config.toml
d_expert = 32
router_score = "softmax"
n_head = 3
n_kv_head = 3
vocab_size = 24842
attn_scale = 0.125
parallel_block = false
init_std_qkv = 0.0382
optimizer = "adamw"
lr_mult_qkv = 0.5
beta2 = 0.98
grad_clip = 0.5
warmup_steps = 416
schedule = "cos"
Below are experts of layer 4 (counted from 0) of a mixture-of-experts language model. Rows are named router (the router's row for the expert), gate (a neuron's input weights, with its number), up (a neuron's input weights, with its number) and show model dimensions 128-191. Each number is 500 + 40 x the weight over its row's rms, rounded and kept within 0 to 999. Numbers have three digits each.
Before each expert's rows: a language model's description of what the expert responds to. This comes from a sample of Wikipedia text that the model never trained on.

# expert 18
What it handles: Table cells, prepositions
router:549520571528500504517545540503476598486531460506474510470454535439464436484559503465499510469545519441491459429511513532524482488481534557547555482445492409477478511523488473408615451452484545
gate0:558503564505470507476476543575442517475455477543496489474459492482540460472458491505615606504470455483584533453567476514522524514503515556488531517475505534450491512489490480559524480399554560
up0:474467548537511532388431531486463523495483532483520437515566505414506465446525476460434486489492468473540491488492504461597467457482523542495506530471505527457433503516513498558466451557475484
gate1:525539533525556571476582551491530479530487535433502490454465438430506524454559428501518492498456523477515477464486458477473491569522581511410547524440453481550503486491462454493558493532560527
up1:454532475501505518563476536520497485484453524412527498519553555487521532560485491484507536385511505526529508506497533472490481432531557442493523486506491422462450536503433467455511469499492511
gate2:464481483421525536458530546547509503487537467494549566485495476556568524511526544586600517524513500488520520481481418563443405456522539404523485581570465413535471526418452475569492513516509486
up2:519481443499470534583507483534509536488487560464537430501530545502500483556472554501492477511541458496464486571494525465431595490575455471552518533507541495497507545537482507467466556530467554
gate3:452546489569544516497542501544522552472519469537489547514495494404439541430473440530592550523496566521474523483551581492550481496495535499583501447559428388537514464439450434419536508492484499
up3:566478528515549545495549515475523525543483460487444462515494482489556505555546422502467433516585473472550513585501479521469502506466457478474569562466533528520504500551573518557469458440482562
gate4:512492520508466458421559540532549515444518482517453462463497495573471522481541510445499451524435534436453460479490475559414576467418498392494434433554506474521438491477503525498544479493498503
up4:545508488514477507578488435531523556522511606459429477533518517507531448484460456505536537473502519465510510440500544473451428523509539452551513503532495552516538550495534536536429554537522461

# expert 11
What it handles: Heading and article starts
router:451507561547569452502535534548463530478476486439507520544508466494467491527558515457552550464577494473457590466547491469556471449449543499476550417458473482461462488476447464422492594552480489
gate0:474525507468464529551482460490465479499474515557510490567554506520554450431517508516517548529520466464539507516498450517561484541437515473584535498543525474514570488627552474501532501500543504
up0:522559553452500512453454567575544475406481459557468556553499444549509470405536515508535512463507435507537563480507500502560549549456513492528512506548519547445483433605504430536488478570530482
gate1:577516556491533531440387444495537501461536472543515500596514491561500503501511520483527502418534471550469512457521505503556488516444562522535461546478581551512483552482489511529471498508467480
up1:473481526448491517514486497539527517573595460481482481472424465495436467482445448498481440458432490473540465514458488560447582556547538486417491426538430538517500468503482446468579415443517480
gate2:507538506558495456421493532472479527509481501462441498509452471498495512491453464461465549488520504523521465448444484494511456489494571557421466517493325533527478483465450487543456512472536486
up2:438477443480433433458476501430515534448461528467463534559507543476490530524573531518554501580572476493474505480535523474474526515423461514519540523497530494501474620534518496474495558484549477
gate3:507483533492491459519525464470424510490539485487505480460530516489555444490452474479452510515467509484518517449427480497517432522445508475477441450463531492478479510483510495453457432513502427
up3:497454463500491439480504435516492489556491537488582557536479540460540507551597505581516505512512510483535500551509545461500577580481480456465504482559492498498531505565572536440514503511526521
gate4:516534488381525488483459458502485485484437481507433570511463517486466522495455536525461512490512542499525479487477525566491545521560519562493526494524510522465549469514498475524433438531474490
up4:533539463451488434524575442510483539587430497457490513553527470517464560505524482497502515482584476519531506450463492510530546482527536444503554482527437504481530484513433516486466514516500512

# expert 23
What it handles: Separators after numbers
router:545558531511492504493517532522545552579533527520450554477401438504440478475470506477557441582572464411434406464465471575492522499501544524510558506554486431474483534456489482532595467442455519
gate0:435520478496542552465504500530471524555469555442513549430543480527498508577495526508556476478524509516438512485414511535495493437566473476538505498477526506525499583570533497544560452455510503
up0:423479516462488530511521538436501516607575474518504455492501486493510530481492460512506469533530493429513551499463521480438522503420492457477470422481524489504567515500495639454534477456480415
gate1:512511466434465522461510540565408487440550524467500512525503529513471501569531531459448521492471461555456497491450444516501495488448471478473464504469467516419505482468501500564517500491513610
up1:493508517477530499515388447512497500479545576562465513556629542470544514439490448525488458505503503525524548528581617483551519528485489515487466593489460477503438479456518548513448519510500401
gate2:544494506495473525475449460451522443527476507491483542504507475425489461543519440456467436543518514528473505582487503476505527512506523515569546502523421580496519480429524457498517431449571538
up2:542590542446474551461480516487567505505486506559485554441478502520481532488452506516552490545503449518506417510512504503527542551546605532465536502504513530493514496508474433562531428488501493
gate3:500483471463460446489552530513496600543471533460478571459484530423461466559508533513579530574548529476503580549486505498426537465423517564499526531530503486505528528488459538447510543505432458
up3:467536462519506519461580505541517529550514459567480555504488503454444462456496556508492498537537578480506513481426450508461524548458487525457524559503518521456452529545493534470428529488424529
gate4:497503438509509506493399444544529451483491454456521530492491472594413557539440527531512516483520458484499504482503528493571471469481505467435496505501491470522527558474514552510465468462518533
up4:484421501584422480515468518430561449564514472486450469547482488456474593527547442494508464493614530561470517559538501527444487490422538508535509455553547516496581581468576511504510519489435409

# expert 24
What it handles: Sentence-ending punctuation
router:553411476461551476497568528514496549486541491470448502462510501494475539526460494508526540440478525534505476419515421563548468457579527520474480517442496432520425503512486504527495520494505429
gate0:478563521545458538439487493523390463493435450467498529520503471535507505509483602564555525493453492467427490514533438523496479501509454493478430470498513481464546496443541502473451554454577472
up0:549485472456513509510411481474494440399427501454502463519520540517488482524485495501479495484540426582533506435461412540498484496571450523464508453490506518448489552492487499585520541453550546
gate1:444473515462486513482556474470469511509504558469561483626517487516487504529558526549485587528496443522507466521492550498480506427477496469521496522452510576524569533521547508475539477536483492
up1:548453533528512559521559584490436551547524523446501520455498476476534500590490511529513444486525464504481479526494550473509479501463499451525491486468526421430543541468478482521533470540375450
gate2:543519472446547486532480423443494479520498506490447493511487402526420488469509556537488438530463419573578469462539557471565464513493491524501573597519547495538488436464475565481458497549520476
up2:518505435455508467538506500500451452489404499484453453515468490493527477558539572536494496500472517480517501474482416518503460559528473487547469544511497440477534480591523500519506494432475455
gate3:459459464560412425474443514501506482452459489519484458526433422543527489552521482532513508519467536481495551496481455458527454492515482547547495411502505476581492520454509496472496473499524475
up3:500490534442438476493536482437487496507479512403501501464546487517528512461550529512467466520509485460516536515504518553523483463506526463496548509557512465517553522569559530544540499475488496
gate4:504496441476464535463540524549561449505549510550475538501454467483521470489495471499521461504445486509398531534444505408489507515561495419471416571556476560567527455504465456529457523487535413
up4:517474461487494533480575517495502488468546474459542505499468470426495519469504482515504495471512486494465486496453487413524561528523445434536483535519517566461493485488521485493453474524493594

# expert 19
What it handles: Determiners after prepositions
router:512531570502505483491454533554434499462467491431501572549534544507564555468527540528547524441580481407480541483507490490523525512422550541524523529497520473488550489435478517474510463550449494
gate0:546505505536492552457544477503496457487476459529478510530477459526470501462514485500490476468518523535465520481476495548487517530586486555596561460478466464533521553549384523558471516533480564
up0:505573445389553511536492471513416493471506463547556442492595504417537401554488550478510506533481492435492482448538467522497510455484473497469475532492489510512540470494486410474505531510539543
gate1:504489592530519399509481468506481481544409512479480479513470543496539542425532500539520470482437444435441544493537489497509487517486475483473481474550490536430517490513482586443491496502596462
up1:532443581571545442493416490529487481527493472450480489523471541427537482470499479467569506500538470440437494486539484507489516527482499594509462529500425522464494476464491510425513447530550505
gate2:457560440464454555424523536572539533466527454495466497511535504582462463488505552473507479566480524519582539485535484337552488494528484430455503491470503505471496436491525435556432493542515546
up2:448457451489493446451583499555393506519508520499499510585580494474489473527517506479568539450540494528578519565514523480540478441428548450488424506481523498533493482470488460506390526560521525
gate3:529565550488464497502440493507569471525517505529512493466544485587474501474436445452476472473536421573470492484476474448547546461486519482433591558447534532496467467502518439459483491529514530
up3:461503496494472492539489442460545523537435528491523537544524503515561568467505513512573492556558479550423493519490470488542468491461479484570523511607562552516548550476490514482511547532494454
gate4:509511485455517491580531494564395510585503565507506546544512520551552504455524483546537508441592520472481513470542530475480445499506481489410509498504484459481522504468482512472525502515514512
up4:458461576533489500544503464486494477530500567453457456533499562510519539565483471456446492529491529458537487532528508525450476442459463450612472489509509527559483509475522456442564542443562431

# expert 43
What it handles: Years after headings
router:511461509457514438482517496558487586482548486431467515512449453441494469520454474452518508465505507490518518476564490509546385486444498507519539410475481420549500520526510515422509527574399433
gate0:489527567503449490425481551456524535522541500471490574511504481531432456481483566546514448485467514506433517520496525494528549485535519504580442476473454474444511445505460494491554520426622452
up0:515488526483494504477544503551575557449551470492491492529435530478490383532473480451535477463510486546494492463559467515511513566538491481564494427429483501475457480444509450492559479480536450
gate1:516490421535611489493470502525517442443497517438486442530531466530563534470488502514470538503463551472526570573486504502540440436556498537542490491554477441542533445530539548553425466518487478
up1:468516499481481521539495483429570519576517541545565507464482549503540507508567528486536554499521514538480520513520478499430510567532560478446477509562546528497487514539491507589481565417570522
gate2:451489407517453536517548493511467524522533514447458520531469534470558522527497498567561580492541544484530547504579523537466383480511480430462504572470485457501598488527566543474502489485458472
up2:507572557501549494539458515449438447468465533475485489532568522477535530492481502513459492541498471475475528470458564552506541450457474465508464455552578530535498510473461541536512542434486482
gate3:523498516515535474508434467528484426566464527480433532486540425510501517477499517498475544547539532399506467523515539515516465490496437512559510553505467451462483442441529515560513486584482417
up3:512517374524578452506501523554588464515480506552509459503607493532493501509478487497478454454529484458494516520524517491468444507541509564429516575508534499528531437563467550569457526579454484
gate4:531450537418465479509585462499515511443471502559522569486497588563495563518470490488423483488464489510477510487478457532509490570532506476495462567538525512437571545482454506519454544460537480
up4:474519476439493477516533520462561492505534538471522533454476534506458445471503477581498469524459473569549432486477537518475538491480441469511506449541481520554488507572493512527482476553439458

# expert 33
What it handles: Sentence-ending periods
router:513497446493511489498521523442559521499504438520440502481494501517472533527442489532540519458480493530546461507528540550469490533473448547494538490474571437517486485480469539477492505463432461
gate0:553544479572527540490525495441458502450490488499471553558492510454494512542496475488486496528495578441533563502517578447466535442478427519523511476513528528561498487392446447462421585532481460
up0:489502480455461517464513478451536506502488518481475516533534483506500565579506496514508520458537543582547560517505431500463483503498466518492483508510535505531484468537488514491527525503447518
gate1:449517479520511538515486485528467529482471545484542437424498532510485402477486500435504497456535495483555470490525461469551473504461492507462511497507430531567473500476542490500507558506566536
up1:569463500502506521481521472574512545615465516434512525516393500537531487482542520520568548505469462540465477506571437481528503498458469505465445545537473536492467545481493498472439513446552573
gate2:427506494534509533550517488483535531475452488419498508537559509516524493491484462544562590530481504451489467452543480532439435548460502510489561514445501459555455462474499539412463441489466584
up2:518480479486469465485525478517556461492485478518501548519518497448460523463559483516522545558483537544451562415519541463446507482426487543537526585502443457466492433527576503478570464525509518
gate3:444485574469548464544504504477507571471550491513463559467590496498489518494497508584518543530515531469498454483523452497522500551533551490489555485461436484558466439478433563440524481431508421
up3:536476511490486452442519465487508472484430428504468618462508488461441557526453510537599561457500475541599491502518455524540453508491414470484437467479526548538490550491470550436471519414492526
gate4:535537476534492539455491479485569468429492496568504527537504432503437576512502490469459478511484474481479539469537509463475439540474444529483542428530495443527574554462523572477490502530487355
up4:511528523493558487423492473553486642459516541523459486520487460431532456467512571399538508415533523474498546500517512549487442509487479520519492497485506508525500551533556516496445594571441434

# expert 61
What it handles: Pronouns and table entries
router:539492484549525484469504542488505468513550440507470499432492489468430472466528493463539421487533450509522543417506495496483465470475600560496521516419528484454460463481483411444559485409526520
gate0:534523489479518451510486542492532484503492518547534518490497521538405476500471475503513493524507478468449526500450494496461496495451505513482491517527506521487458533527473439420458407453541473
up0:452483613484497483483453519585529457478473497465512454498535462503509512499504529478487528480544526494506506487436445414508417473547502516531560447520485572468538474470424420478543422513485474
gate1:476475460451490514476474607512427479439510485476496513445468507484561470504431538486507496573524488475497424523502505539526575500517489504534545449585536492470555498508511515529558498531411515
up1:485497527487523458512497447512535521432481535486511527536528543549528540586536524528520436488544527516542445528517547487470486499521497551506503468538428541504390498484503517481493525582510490
gate2:502389475479431463460525457539511498581557545454543540456572528542560518549510526513516553512547510455429580558528528467532493446492481439502526514575565524501494522461464507546481543511480499
up2:533506538533490428408455452527483463488532504547482508540544499550498437548469486542509471456567509562506518440516475508582472444526462515468491520504490485435519538481525382517508444496509476
gate3:511485581509466504524508492539313566477524470463476534523487436468540528555489514487467593486518546490515489470552443530486501459428501553508529424473558403480478472479585485478447519491475499
up3:531580552511464436494502500518452530499471490503494556509493509534478484488409536442538467469541505501549413506512538423530554494510528471463519462511485449473465496501418521422480488524470507
gate4:400528497487511508469534505486529531451507470479505548494461505505509510436474532534464429505494534482542529512434512495528548480501534469493471624545493547482531430506525429513489499558540455
up4:564531483588472531466498432543524489504463549550450525534510515490461465497551501414498518559439564553488519555511529409481592501519441455464470504433514463445484582474545477508451494528518511